config.toml
n_experts = 32
d_expert = 144
moe_layers = [1, 3, 5, 7, 9, 11]
normalize_top_k = true
routed_scale = 1.0
balance_bias = false
init_std_router = 0.0346
vocab_size = 17956
norm = "rmsnorm"
norm_eps = 1e-06
beta2 = 0.99
batch_tokens = [16384, 32768, 49152]
train_tokens = 246300000
max_steps = 7570
Below are experts of layer 9 (counted from 0) of a mixture-of-experts language model. Rows are named up (a neuron's input weights, with its number), down (a neuron's output weights, with its number) and show model dimensions 0-79. Each number is 500 + 25 x the weight over its row's rms, rounded and kept within 0 to 999. Numbers have three digits each.
Before each expert's rows: a language model's description of what the expert responds to. This comes from a sample of Wikipedia text that the model never trained on.

# expert 7
What it handles: Line breaks, headings. Line breaks after sentences or "include:" before bullet lists, and == section heading markers, plus some table cell boundaries.
up0:505495463523498534515498482513478533487501497518520440505486486540490509501522453477465499541525504522493535543520511506503454462500466525514503459472509504528491548515544484516478472484504492540509495515500522463550502520505483518514494511
down0:512481518539497508508478454532514531520547523454539453478552505514521514521492498459528491458512548520514487491541526524513476523516476524467477509539477475502490494524496487462457496458498539526493481491521477510519497522554447512525535497
up1:508509474495507494497491546516483516520485483526521483447496501538477501544473554488482555482545440550493556514506470550521539469567526535515468505474520511497503519496536523540481480487455494503482527451532483459460468527522443486452526501
down1:502489495497497522512446532503442478499466506506496498529489468495486516519508536468535511520553499472504525482442493490475522489553510483516484524480515518476532522523483528497507489500507461484493471536540480534524453536511457518530487485
up2:529495482514444538519464465507535513497523503505541545488505537519536496503471469488489497527461491480502525520463489504541475481488512468526500479541528529503508492532514525484505475547518487485506516522536495480508520495505556507451502517
down2:511549516478558514487503487506539471498550482503465537464499487524489484499512502484491503496517485517545510475515516470488509537497518480477436476479535523537548528468508553589543503508445475515526509504478505485494525500491514485529480511
up3:467513466460547530487505489530515500525501505519500484510494481502490523525523429494513492470543515509515430499487515485482478492505498489509497478502519481533480514508458499505454480551468466489502493491477464493516496500514474497480514481
down3:514490486496462504493497480497477509500473468534461478472517489496464500465495532499483509504530522495533510519526447527456509508484522453530526531495492485478542509524440447481504474532522483461510533497508467517507504496461501480457496496
up4:498453515496489532533513533496530525522454469515484526521526530475466471502523513498559503472502554497469510509495504518467503473501502520522471544560541523502518499508499474537518494510473487483491507504499473480497529507509493517472519520
down4:486481508485449513491480507487553529533523487462521490519524515517502467467478500499472460467554508515473558493481474525498483518477556533490517482506453511483524466524490506485479536498504509511454522495483510529556514516505539521503536517
up5:513488477486500500499509510501495507486514511527502525520504544489534482501472500484472492507453550468507543514510486514526494538508507503514517541508511458469488462474484501528507444481561473512483504486476554473517535478477524491503501498
down5:526532536495542526479490509470529525461497448547504477474506528517506501537498513501536443523507495519524498455505480512500492517520481472457451507505499562516512514520523524529461445516520465504503497460558500483523493467496473488499488470
up6:514436518511482481484516471511477530473495484480450503493497583497512498531515509516456507469477497492502519500450532459483537531516491481509453498551474522548443512555492466493493485498482521496491513525507504483465548469522518472486518527
down6:481535525501462460533535524501520509488554481533560503514478499493486500509513498486517514501481519511492470472512538525530510505524537498479510492498508479518482481493508522489517502521505537543495497460532492558548558504500485525493516511
up7:471482473480465475490415534494502504491516540553525502528482546488491502533518535487522488507489446517479466462550477490496486473526492496503535483524512479526452464502529522513502464498505472480511502515456497515462523497500546502473469443
down7:478507473552493511506486527489481461461530553477514531506509501510513501492511512474463532486530453465529491491537499479477517513485524488467479514459458462480443492531504481500471467543548457495487517522491499517483507461492509538507504491

# expert 1
What it handles: List item field markers. Dash bullets and separators opening key–value lines in infoboxes and discographies, such as "- Released:", "- Starring:", ISBN, "• ".
up0:528523547514541501496517505502481500467525544480544543545448516529487456491471517481467492512519479479498523505516539457508523496539506503519498509476484522503476524472509500492525457510535469473545486529522485487532496515515497472476487505
down0:507493537484531447505547490522490498459557519481508485503534543501544510478505494486531508501478529514492469454476487524478478487506497474417506517521461456509475540488480472523510515558532504518493485521495526509498497517489517495457491529
up1:488491484502470489519560501517518539501510459488423528521565460493477510500492520488538488508505523456513522454522500501497522504485486519503455510488493497495522486513539485451500512510512465462507545506487498496466464475499511493469523490
down1:475490488524510452526476459510523499484519511503508507480531477451479476497490524544523480503533553497520496504466482502488480536544498478524529559528499523528503472502572537510524507496503549487496484498505506528495518478508479501502539484
up2:510506534487521485520464487508476461525505503506492462489551513513499478533492461467499479488515518505475487503501525518523480475476546510513481493535497521493563478465560497491483467534510530466484482499507519475505474472504483535548486493
down2:580493521500489494436505500515532539499499522517456503495500470507490494522443495533499505444529467490479521506483547464501546515515465498506498474519514448503447461511526511459486504483465509498500511501491486476450524472471491495479521508
up3:518468498504500446442494509532468471505487524503503545444516490500529497483487543479543467522517508511474526489518447505518533542478476485528493479499468499510505493462523512469502475499528520473506450503518493514509488505485473511544524498
down3:498463550500485437495523513470517493507530499509540543493506499508531484483523466531477510489516480460454487505479457504512490547516497542477500481545493467549538503524498450458489569506495471519490478506525525526497516519482481453463524492
up4:480485464540525526480505515477485501506468505456487506505518483501537503500512480454548509520492459506501506465450496468488556486533513479475482460494533486515549516493490469531478467513493500494488526540476463553503492516487474469512532499
down4:457462492523540518491518528537532531504516473508480499510495475506486489519491467511502537459461499453488518503453539470501499546522514476483500497488522505489532501506481484479508516496515522490483551500482487481513482546478497489497513523
up5:530507541461531519486492486493489476502482454480529492480495481509482521525501529503485527492462498505525520511538477508498513493490516535513521498465479489488475488522488470551529474463482503471512462527544495501485478485531552502503505469
down5:490482514464493519472482514496496533486516541554548506476449527495460492422538530520506517520506461486483504491534481463470503538510507513544525496480500482489514496526457523489525492496501483519456491500491544505474510438552489500465511486
up6:518525499517471493495506498545473487511511482469492507484503521505536512478502480504516441520523547483506502524488516469537489503515522483514483511514509459531498492449552483538505499507517491476474516510507505533515515524480486464501518537
down6:522563504477503481503488492520464503498458531456464537502481510491484440492482477480490504496470488468485526511516511494540526452497503479591508545505472507534537458500468459525487482459508465482530509556574502501535486501531507489509472484
up7:519510509481487474495464464514480524479464449492563497535493534490476474537513503471477473514497483516515502480466511519543503467531524532486486507492481529473487488508518518510474480512511478488489425538535549495478520508494515440511485467
down7:479517517538476463503489504507518520521472476563517561491514477492503467511519477482508499495542450520497480533488517424516474489530501518474443517520500503516513515503494520516511504484471520501492509493511454473458517497509518484490518484

# expert 6
What it handles: Paragraph breaks, word endings. Double line breaks ending a section or infobox before a heading, plus word-final suffixes such as -ation, -ies, -ts.
up0:507475467531472504484487536514483488540497508479507448530473497522474521507516519506535482494471475463495487475521498526465516496459480514526513488467497512493520443520498482526539475525492488478512450529530501484536434536497517510527450478
down0:461495471540542532504531503526492461519452463495494475505533454508521557566496467509536494495518514515493531489564527535495471500482494471482487469467530514478501477513521471477537481478477529553505490529506462471492515512495509493508506485
up1:493540501522496490488484475509541531513467506429462480469468536460504497458519502517482494532465513466514504503471458506494495550533524508537547524486545488527460506487512501499510476498512494438493530512520516476543489539485466477501517498
down1:483527524490501519528488521510495493533514514492505487512537486528458508536504523485480536478493560467502471477486530459509496537491466563503472478512492517506477497502453503489542462485495474516517486488506485509527472461507520484520518534
up2:487470505481447518532474496460515526485499457495488485512531513484496494490526499484499490488474506473448517498492499484520527461515486525469531485475495541451522510523497500438503484494527472503445501496525546465498468501479494516468532476
down2:524496500481535485507473484490570501482495513525463537509491512488490533508520506492483458487563504501469489499495482504545492536577508509491494468519519507513543480489530471514460503505493523489497473494485584520490524507507488500500561521
up3:481498528516499492483487485492525454507515498493527508518488512509473482495499458505516484461487493489541504492484508505497524517499515477502463474488481508512513454493463473482499500453501500469529486494502508511493482520450498534502546481
down3:522525503485527495514502522532515489460493475480482500490481455515457477487519486494521461558498475520514506523474493501489539490528526546490504536513517501516501518530500492525525493494492517484498472482506479506485514488514547497504499521
up4:515461436521477506549501506500498522542512450509544539538558482477493510493491504504565502485513527518466482439490511463506472525478518501508499477463510484523519525496510493507521502484521485483505523486507544503516490513510469504553493446
down4:523473508524459538484583508504477522529473503507500511537498515468507543524548475571526516549527465541535462521480486522532553480520486481526503546501524505546477527532498512508524512506479455489495517506442486512494551510493473480491512505
up5:494475477531504497500557521524521513481503504526504517510494517514555520511522492463498484476504505513459546486471527495487475499491491523540503515518510474455521526510522473507519515475498495467496483508481541474492476502485502529551502502
down5:483535518505509561493495500509504485478509482513508527516478523511488539490509457512541515500489489514549507520536519482512475496522502447490508464517492513488519510513479529481484514503521491509491463509494496500518466475465499480506466440
up6:471527479528515529506472533507483493512556481518493472504537487518544529500452503513464520536494492516487519522485556565521529481573512505481527464532510512498501553494505488523518531496530515514518472494517434547559503483533471522499485491
down6:511516493467510521459501481497477488491546517481456535509475541469490496540469465468501534515453476501540424450466506533505505481469499523495508481512482507479501498497493513509524513558463492468512513521516501452488506513515510518523469465
up7:474474496516481465435494453508482520503502497453539525518531452510515516520490484479490521533486480475491443498479482517516494455508489519477503497506460505482454499477497534522463456485559542529522480522547496518500484486466530518528481471
down7:484452509489508500486500459463503469502526433467494504511503503534505482528524477504528493512506486512487516481511489469494493480514489520491454497463485567470448477498541486507450504526524479523501494524481476468486446502473529508517516497

# expert 0
What it handles: Numbers in results tables. Number pieces and separators in vote tallies, election tables and statistics, such as 4,156 or 49,108, plus elevations and scores.
up0:487502510472540558483525478489507474516504512480495531488534514534477479532512479486521506456529534544469485489478475516483489529531511496513516513498488489480488459507534487534511504519548502463468501479462493463438523520504514477523528518
down0:555490458497489518500498514520485465488515457485481496501520551535509529509495485474524519492484510518500522494533492544493488546509509525531481478507510478474506486466484482477467493532498496526472472494540527513524462498520586512482500518
up1:501541510495526471477477514477513499502508522504494503473518521528499458507506474464507536522522485507498476467467506475505528547534527507551494484484462541482496525512494467502477515535477497496533515489484527529560468499525493509488562488
down1:500501472511509479463477539525571517522490481513509498505497464486524498529513457474541536489493521515504529513468493488558495544493497471480482490503535533525492480488520492531520480518493501520498535507521491533484494522491521419522540521
up2:467545535481483501486518488494506502483479506504496513497494496490537500530507549496512472501536528522534562521567525517471472493502500482512505492510521501473478475507488499472532470491494476472509541449512505507506490522516517515495465541
down2:481518507488523564541445485527485523513461496517525528467514483575527483470501499512481526477483515494524481541546479477494478515521502532569496519491502493485518479502500488452488559515468486497500517477526529484486491487510513500458511527
up3:467455453452496475499553464479533466472512493460450476483477455497515496473504451507509474473476485507504484486409503515479507478516511513537500519555534517490484518502489515438494484512497530521507488462460500517508516523491514490530493528
down3:517537459512533503512493486523502502511498528491498504508485433495493478527499477485515493466532477468475511522494491510477503488446504477498479535500540496510465512546470522529496455468474549513502501527506499521496522523462496519442507467
up4:492497474476514524485499500553545450477507512484462521481507520504524499524551535500502513531527476516467501505499542550490500466556518513466497477526489511506538460470490518457511443513528477507526441444480525519466525496499500484528519502
down4:509459523528538517544472469486504483484502500519555532511464504444443529465533535495518512497476566475533483484512524482521482487511497459546530478506521508463490463510506505517512462514495501502491514520481507520464521520508540491481551503
up5:528525525511551481472534507469509531452467495497481464490482520524500491502534532489520520528532483508532508487513470475492425511509470506571482485513516495491497514489509481530520518487441473501486473510479479468509548476511485481540515480
down5:518492518489507513520506475546442555517509524469542484492511486482493490487472470471501551481491518516529452499514515499485489520481516512511531520473530468505476525497501491483518522491481475502497470515473542453468520512488529532510512488
up6:455475499500512528490482519510538448526494499509506521528499474528481487520511504526511496546509485545521474503532527526487492487471504467473498530493492506495478508474494528543508463494480468472464480509508496527471503494544493485491477470
down6:526494519441456500454445481503511536517551500475519494527496509544487507481524546498486475481516516460484479514513523498489465520491508499493474519493461520480454508447574526503520485508514492499515467475503499503476463498504471513468523515
up7:482517501502507524486450461523516516501495506492479548519519468517513517528478491494526499476458502521528468515495528492477469488527499451541509490494477508489490541533470520527495460496496498523496454533467485530467503489473479531519512501
down7:518503507454527487498472528462472524468503490476500480544511507489528507481472507508519487493456474499471523519523496467476523489479480473481518416533506486474531530464547520521506461481528550513518493500497496486485506467509479507516525496

# expert 20
What it handles: Word-final pieces before punctuation. Last pieces of words and names right before a comma or period, such as limest-one, skyl-ine, Oxford, season, year digits.
up0:490492508503511525511516561539487519502510513477476461514448506543467472481469505508473430503513497465499538529477503511506464479509495516515500519525508524492531475495508477523497526513465508522504534525468508481510502558526479511443518489
down0:451497497472494502467555518516481461497478533532428535481466513544488523473490536524519545517517498493556532471453531529535510511540484512526486521517481504476475514511523521521526525497464511482519529485492537488492513510504504486491548511
up1:513451481506468526523483495493522508481524528526519469494488494464485463502518527468484446457446519504483526465519537514509468537484501495539467543556491467525557472475500484535486520453503544506504510480474505458477513465521476493472459495
down1:524426511490524546442510513481486518516494521467518439469487532499512497532508518500474505521534503535510511495501535495536460513466475498473478511468522523458471520481491490467509530523501500471453492488471509552545457490535467521550490488
up2:507527475505544474497463489507496515474478526483499543480478502453471498492497440497495525536527504487486524589490518497488484443507526480516505516491459502500506542505496510519508534500517525541460514476520483528559457513528520505478452470
down2:498519484460534533523512464528487497493442526545535490522520498497511507473500521486496487507501506557502461496494504487465462476540496488495497502487446482539469507564474477508454497465486515554482480515468523482492501534523531509507455494
up3:490518491463537523488545500543509500540528461514493519517470506513506538572508509462501506480506509526516469535475502555476554516517520477501504525503504525505513522518501482520454486500483577498525502485519542521496541490506500468511457491
down3:494477512531497467488520491488510493535513504508514471509489505476516528523465510516505499532458460465505543466530493479524502498529503504470522544517513491512479506535484486507460511496510499460550566508501465510503510522541414492497504487
up4:503497490518500534508538481490505496509510487458470516500482493538547535527468496525486545493490545465459499478518500531489509508499546514508460533480493465487479517481536500472481463480510481481498487499452514553494471505516474471483514446
down4:523524531478466487469520514495533500534489469485480503504514506505484523502540531526497530510487479511454445488510489468518466558528503509515524474504494472476515536455494466501512445479477468516519488508488497480490483485463483512482462505
up5:477482438498517504461528500538518491500465526568502536523505525508478532530483564483482470528498527498517506519483497509518473512510485476487505525515488494482510483494519518464538456488491538491480488507487479468510562502526504510504498498
down5:459491480495497451490515507478502517487521462473513496507486502460470495511478513494512493512483515548506458457519465506521510483528497476503485510487489469456473487499508504466507514490529490511496527513498456453541532529472499485484482505
up6:454495516473514482518449490510504468559510452509518497506496534509504516517470486520500505518483522498486494502520517490491500453517518533509517458480484484546498502527505517491487500483536498520467523514481449504474464505502488506543521483
down6:515513506508500478497477475461492532547484458471507496533495485427559518514492525469498463457479506486518507478519508477506493508527525532499497540523558493528498482471484503462480510451511465499439514548487486465497480557516484536498489549
up7:504511507445495442514471501454481525539488507522513512508528495440526481391498514497500508489498536479452493552499528496523491544490499511528508476460492459510487485514498476527493535537501533503519500485480483492493514530532497488482499488
down7:481497473507479493504469491542508500494489505481500476516493511504509507540527473486530520480505481523543544495477511524558507455498420518497481492575524498467497494475442545451516497474502464503466497513514518493498481513482486454508501497

# expert 23
What it handles: Verb stems and prefixes. Verb stems and prefixes that get completed by a suffix, like inv-ades, lik-ed, collabor-ations, plus sentence openers However and In addition.
up0:472469480491557498515468482512499446539522491532490497473531491447529469528512494495508510496520518489496507462501494468495523514502497475516502539488485469521481576491541494506462517497523474541460513533525465470497501484525509480513491446
down0:532505522493504510497543502514518523541513519507501515511555476517496518473488517473479501475517510554515524520472491491438547504546475515440503487493497518525493480538517492530485455475496521518478507517484524508485511515542539480507495479
up1:502547517485507523527520469541511539452484496525489481512513542525502497556507515478519491481490495505498494491476494503512446506470469556480509481546498520524481519504508539493462541505465496477509513521513485473522536511494509529458498468
down1:533534544471469546518518541474497501528508495497484533510521488502502440471501507499512510484512457503519477514514469479510479498490537508513497512462498511499541522493525487473511506522505481493472543489501496470473512600515521494469526495
up2:522545538559484514500486509523488478514510533494536521462493490453531496517496497532507515494473474439493500516485507513493463492475487498533456464517513465508489465462509513510465491533470530525443529528475472500541498489526511493523515478
down2:508523482522522551510488477491466489508476531502497497502549524549481482516525531476504488498486483515482526492484521453468496512543494462546457480532540482464554491492484538504482521530522568508462487517481525485512503486485545452485491465
up3:495547485501463475526504501503523503501479462468546518518488500492505478473534516496499510486529493511518467508444540472522497470488464511493457443467531532468490438506524508485524503502468434464504462498516471483480490501491451476489484509
down3:519512459488546479486504502498481491492488489485502464501463514497505502498537484490507468482470497516497494492550482476509477526528518484505491515525535507496495497503487516498565472497509500475494525505498499523547487513510500496474504514
up4:487514505482512518508540488508466484476462528463499523475513504459478527500529496537510529478512504467483482466482537493514475497500535480494510509523487490548532503533522516478477505518434510483546508524481490474470500521516488521468500497
down4:518472445513514438554543517500480457533504490515450477506498502466466498530474506523487505551483496468501498500510506532476466502465485507501476526513485523492511540530481483501493494527502459494515485515476485529453525497524510506505503521
up5:494502507508502483542483484490510466511454494478545472473526512502513427502489476474464506507473500480498458493512517482531487530499437507486475508489479490490449500530515465511492506514483454498510519536527497483503484520490468444546515475
down5:468487504498528491499469514508501492546533499496483521477509458498496479497502526526495500523516507496502531512499524519476515517547515546473505468477509505485487465490483520514490508519533493476515481509532520536506428491475516474493536523
up6:517509467509479540538477545512514481539504538454474466545504499530476501462470477477489464489549483481520534462521570501544475454493511469502489500450496500525500481493551499495518507495537469509520522490536540515525487485526520511537500539
down6:489501554533518478566477482513491470450522538515486485510458558482496472527473529484528453477517489515504465499525497529494487518490498496442505477498491488515521478499567496507506478507506548476478530468499482515501506532480530488475500524
up7:515534498505503494522503460499471472494480499472543504534519480527494471547478489483513478477556475523466454494479477543514473507554485462444542475514515498513524485495516488487525500509511512502448463497483482531484475490520489503520512459
down7:513513579488486492512519483525477496508522536483496496485501494498454455514495537535498515501485580515475519453469496510497488495463495516473489487489535488496495461444504480482485490470536543522486492510477478580500507533478492535484483517

# expert 3
What it handles: Infobox field names. Field labels after a dash in infobox lists, such as Elevation, Allegiance, Born, Type, followed by a colon, plus mid-word name fragments.
up0:498508502489541449483503464467479519438499556466543506490466507518491528493466537482495508519497484504499514515483525461476442505500505499501504521547482468460504520487501468519498527509529489468504548510505490526491517507518534509513490468
down0:557516449523529553492518502543472516496446498499500517469494502514493527526492479503478473489536510470490513496479493483491473476501457485519494447502535487483507522460506517486503486524536522532495471524533529461459510497486493500505516492
up1:480495508513506472499467511486497538505485487489508502490534484510520522480565541497496492478527486470512558445453514504506497490488495526515476502505480491478522501471493482520500515541520470499480481524534518463545506494499475532490539511
down1:528540479536508511490479503549505493476496536513521534497477533469488518466523545497532509522515533523511496481488504512467498511474493498496511523477523571526512511490531453491514497535481508497486465500534528494497503469558479486530541495
up2:511504549479486429487520519483490456500487524493490519488494500518478536502503505474527487513455470512505479522507501516523515444477505485463497485498491500501509491491480518480488489533514482497507495521493499520545502510491489542504490515
down2:516505492548495513500488493529529458561506488530549516500505523494491496534508517481475483483479477505502472513506481531488502508481503512499458465485472497506479501514503493457498502491448509503498558521486516550508510466491511510550516491
up3:540469504548489504484498540472469506574524496513475484481464520508526483476458533480519522483523498524498462505511465512487532547496501517474487530494505516482482505492489489517500460536507513488525518481489515495505510477545452440496458527
down3:491603540481527515494503459515526518496531485509496484487522520488491506500522532515520484478508494482496480522472504497452503485530506526480487490461518474502513510487500522523501486504504507540491485479529504519517538503493485542495518500
up4:552497495504479520498492551470524521479479533485479515506480505524490474508547555536501457503553519490523483474499487486502504464478467511442474509507442537509490476485473480493468476529505474503545461506497508487500480449473535547487496499
down4:547523467494472525481507500517532493501485512501529492458511511513514476509466508483504521531535502506509513513527535475480519505488482527478457533498526498527558484523521472474437489508513528502471517484474510462498517454526488511527503486
up5:498484532516460504494530551537497479507504517550501499496505482490530541476488438545508513514486514508479477492506529469470493513517524507481453505514502497504534476486523503468491537494480501495526477523505480516530530511457499470515488535
down5:516476495524507438502480479478491488486501524509445467490518502512504492462497509480525548538481470510498494476510497476467496530523506513489487512483510486521515505507522473498542534494485490475527531502524469486445523498497492458492481567
up6:490513497509476511478526470505468497564485469472501570489514481503467538497486533495476479530481531493515520472530515503508544480538490492467483498488497488487474435470489518523486523460478473470531484504525519483471481472486523524537520507
down6:476486534495474490494505475495518495508455492483480481501549507534489505499515503531502507514459489525487446526539515529558526496533475526489506489519456495437482459458517481519522492500491490500470489529508524478448487495459470488500563494
up7:512491500520529489481504497495489496529537535476508506493568529490509453565521469533468500503493506487497499519498492495495501515523500465507530491478469467449471500554502523533489462483523547464495487510501505549481514502509499453487496495
down7:469500475501435454489495509499477502517480469496514496487534500520532444536524469492498507528503455492497514505489459533504516490540460522518520479504499501517529528492467537501506477467505505465497522487543478484504467499524490493530472466

# expert 24
What it handles: Dates and year ranges. Month names, year prefixes like 199 and 201, and en dashes in date or year ranges such as (1799–1881) or 13–23.
up0:467537498477458455532542470492522477503488529522518508497500506492528447501472510471501502474491469507492488480478463506526471534426486519512526538524477503465495498472455502470536542509510493503506505531481497478495494481464514478496466489
down0:512508463527460515471513495500473517453483500529498511500479489498488483486514533557534498496451478456511533465507493481525490478470470509468460503514533493490472509515547471487487507504524445506482500472502486482517537524524544489502449498
up1:488452555480500517522480517480528523437520529527474457463471510509451505516520533515545518514515516515523508526498532498522454526487534502504552488491514517482487468532513481491499476509496499537528505502525509522488498509505540564455497546
down1:495485470540479459529547485482465494454516499473453558481492467485457482504511538476520491509530538464459493480494558537493508456479481473485511456491520461519555525463489496518483502443482504475507507544517498474469514493503489531504468553
up2:503490498510486511523461516508496534504475480466513463456462509505523563517503498478486548475504505529487510492448503481544465519546501519513483501512529520491500484510539453466489511496493487536495507535499524513486518541514502502456481459
down2:494494532548486517518537473471492488491524472507515484475529494502482456510510539469476507442491483516488533479496507545500459490498524498521492488542539498481489542485525513506430474532516521519526518515454446473521506466487515482525487527
up3:483461481482542513498525533465516520463511499521520478485449525509542470503505477485469505475482515465535505487493477463520479494501505470537537516533490493500513488493503549494516489485557446512483475492461461503522487499540483478556509487
down3:487445515494463535531475475488445455537513509483464529516483494472475524513464485483492515480536546477497484470515494514486513521491498495463498522479487503505524476447531513475511524467519538467518455501498517513484505534525527530465460506
up4:531508513477503520483467503510537514484525479503516495505526472514480496528506545501502495536504475509499489470506475476537493478509507461542447502502477533540521533516495492481569545491537458506509465497540507487504545497501518466487519474
down4:475498456560509510503455506458563491511517466498489423479532492556497487516481494426473540484480533522504488517458520492490469490504507529481465507500483513480512481503472482489507494480516531502510491507517509470511516489509552487497470544
up5:460445476486503477502506528461494539481472489500507532507456528514505471494493495513541529478553521494501489497519446519477437515500504493476464512515417552495507493527497527535493497516531512541515499498513497524506471522498461486515512527
down5:531483471481516470543460495470508499521480500525517533467494475501462502516485500544486506518505528518488494461457528539512527540464543507491555505522519512472481519482478491484520495496523536468531489507513527534538540472494512503529549532
up6:554483487553534504517474502549467510482536472533495515515475498510552522464488517536488505473492454540481475477481517511543474482528486444520518471486504492523526542516473533518494527477485490543548551467572518504502480532548497487514515509
down6:487480513537497534551514482508532481498511535539539486508520506503511537504537507471509543551521510474494544496498485487480527450507439510490479481474513476517494496528563494516439492520488500491476492497465485493499505555500497503445515496
up7:523501508514531493513488489504512477486524479522475493516526503523512468503493505478521490536480498524476479485470516485502493508478472510501447517463498513483519481486489485465493475495470506478514576495503477508528451432527490500485491502
down7:458500463534516479533495516477547448491517507490514519484513471467513494542479496480491503510558489480463471472491508490467480477442475494486538477487508489465521481463530519470547481502465530475514530496528548524546517466529513512542525492

# expert 18
What it handles: Determiners and possessives. Determiners before a noun phrase, chiefly the, plus his, their, its and possessive 's, such as from his injuries or Ecuador's top tier.
up0:490505477502469534508485554565482493501537509513525481507524496508531504488498482507493471469531502496476491510492477532512508529492491511489491487470486505504544528482528492523511533494482502484493522483445508510490492487541504493462477546
down0:506528489504461495514536522539501514514543516533473485487491482468489562560503497535514531518440468492542492550532501468511510479526493492519486484519511526502503478521500487531510522542539507546508522521525512484550491453485513484509459488
up1:526458496474525472518501495533466491580534503493489546460499524539468528518473509517513527483524457506523501456511492454490497471518476522507525472479491490579504510499499516517515466517511508469529509487501476553475459505488494507475471534
down1:509458521520468555532523554480507470483492475477504572457492474543534511481485529503525525497504477500510492497479522490518520544502537503496486498522459505528508526503488476476477474495525508491521444476552557490489516522519531520497503515
up2:500494492509453513484498510472516515527531478513565521526494501481489466516521521503480523546531512475500489483514481524506517495452490492482510501492513505493464535516536471507461458467464532479443529560510509501488529501499493446478476494
down2:508494523520479545493491463479486476502450486500509555536508507516537475479482519487525526509528497493442523509481523471509502492431510508486528441441493490532527541502537543486514521463505448489469514475527509482505493532498529501502492488
up3:506482527503498535512542505505468469494518529460499510483496524483522489515498432522522516498470463528512538467459537495488531488548506516517487467554497500479521535468486458507485540507528518490508509523523498455504486496504452455501444552
down3:523504445560500531481491531502504489563497467511502453532503525471492467470483522518463498519509461494545551528495485528500551499504556506527455465478507436493477477489502459548506463530479471493490480539489528533510480480468518488479521551
up4:457512467460500528480523494556498526490502479436484493516478501521506503529513480488527518498503533507481508476457510522496545507530498506517495449502472525513461564452461509477494508508540526493501494497500543496554484516473529492511462481
down4:461492487462481490466547505517480479511506468507504545506509483491479521511539556492504478537543480516524490510476484469500496450498481497499526507497496513548510518483500459500448477505507532502533510506550468494529496521515508522517516477
up5:479504452502507497486512486513466519517483533496521526499452489458508493511460456502520505539507458516496481469510499490504550491505505498503521523476493483576462529502488536502516504503495505512510475453504455564426536500515507492513535489
down5:496473488492514511511546482529523511475507517523495521539488461444494529496565459511550486468497431557461522498486500470496443503530491490518495521503502515526476460536442502448534477490530503513506457473515530491493464505524504474531505552
up6:493488510477484524509474508481492463491475537484496469399525483505508465519458481510450526534562516481501525491497500525500517514519502476495503494524526500509517541486494495484497506509480505489505512514513514527507518518504433509499480498
down6:489524507530490483490452500480533507460529509516515481521484433526486518510483525504479493504497478496505493500490542527493517471527518486497490493544498433500474506520468508467511517511503515479520506525532520503485484516507507490542510560
up7:472491490479519513492512480461459504508502525523516444476512484537494513478494557527491490496493517535501508526518532476497509558502486473493472464455482493487469507498492522524468480470481527514478500514467492477515482500554495472539523528
down7:478505483468484488492549456495519510500504496521481541526539516557513441501509530482503524478465540481484486459508464484517539483500520511486514486467492463487495551525507486501512480511467487534501487523512537489459502508518450519496524533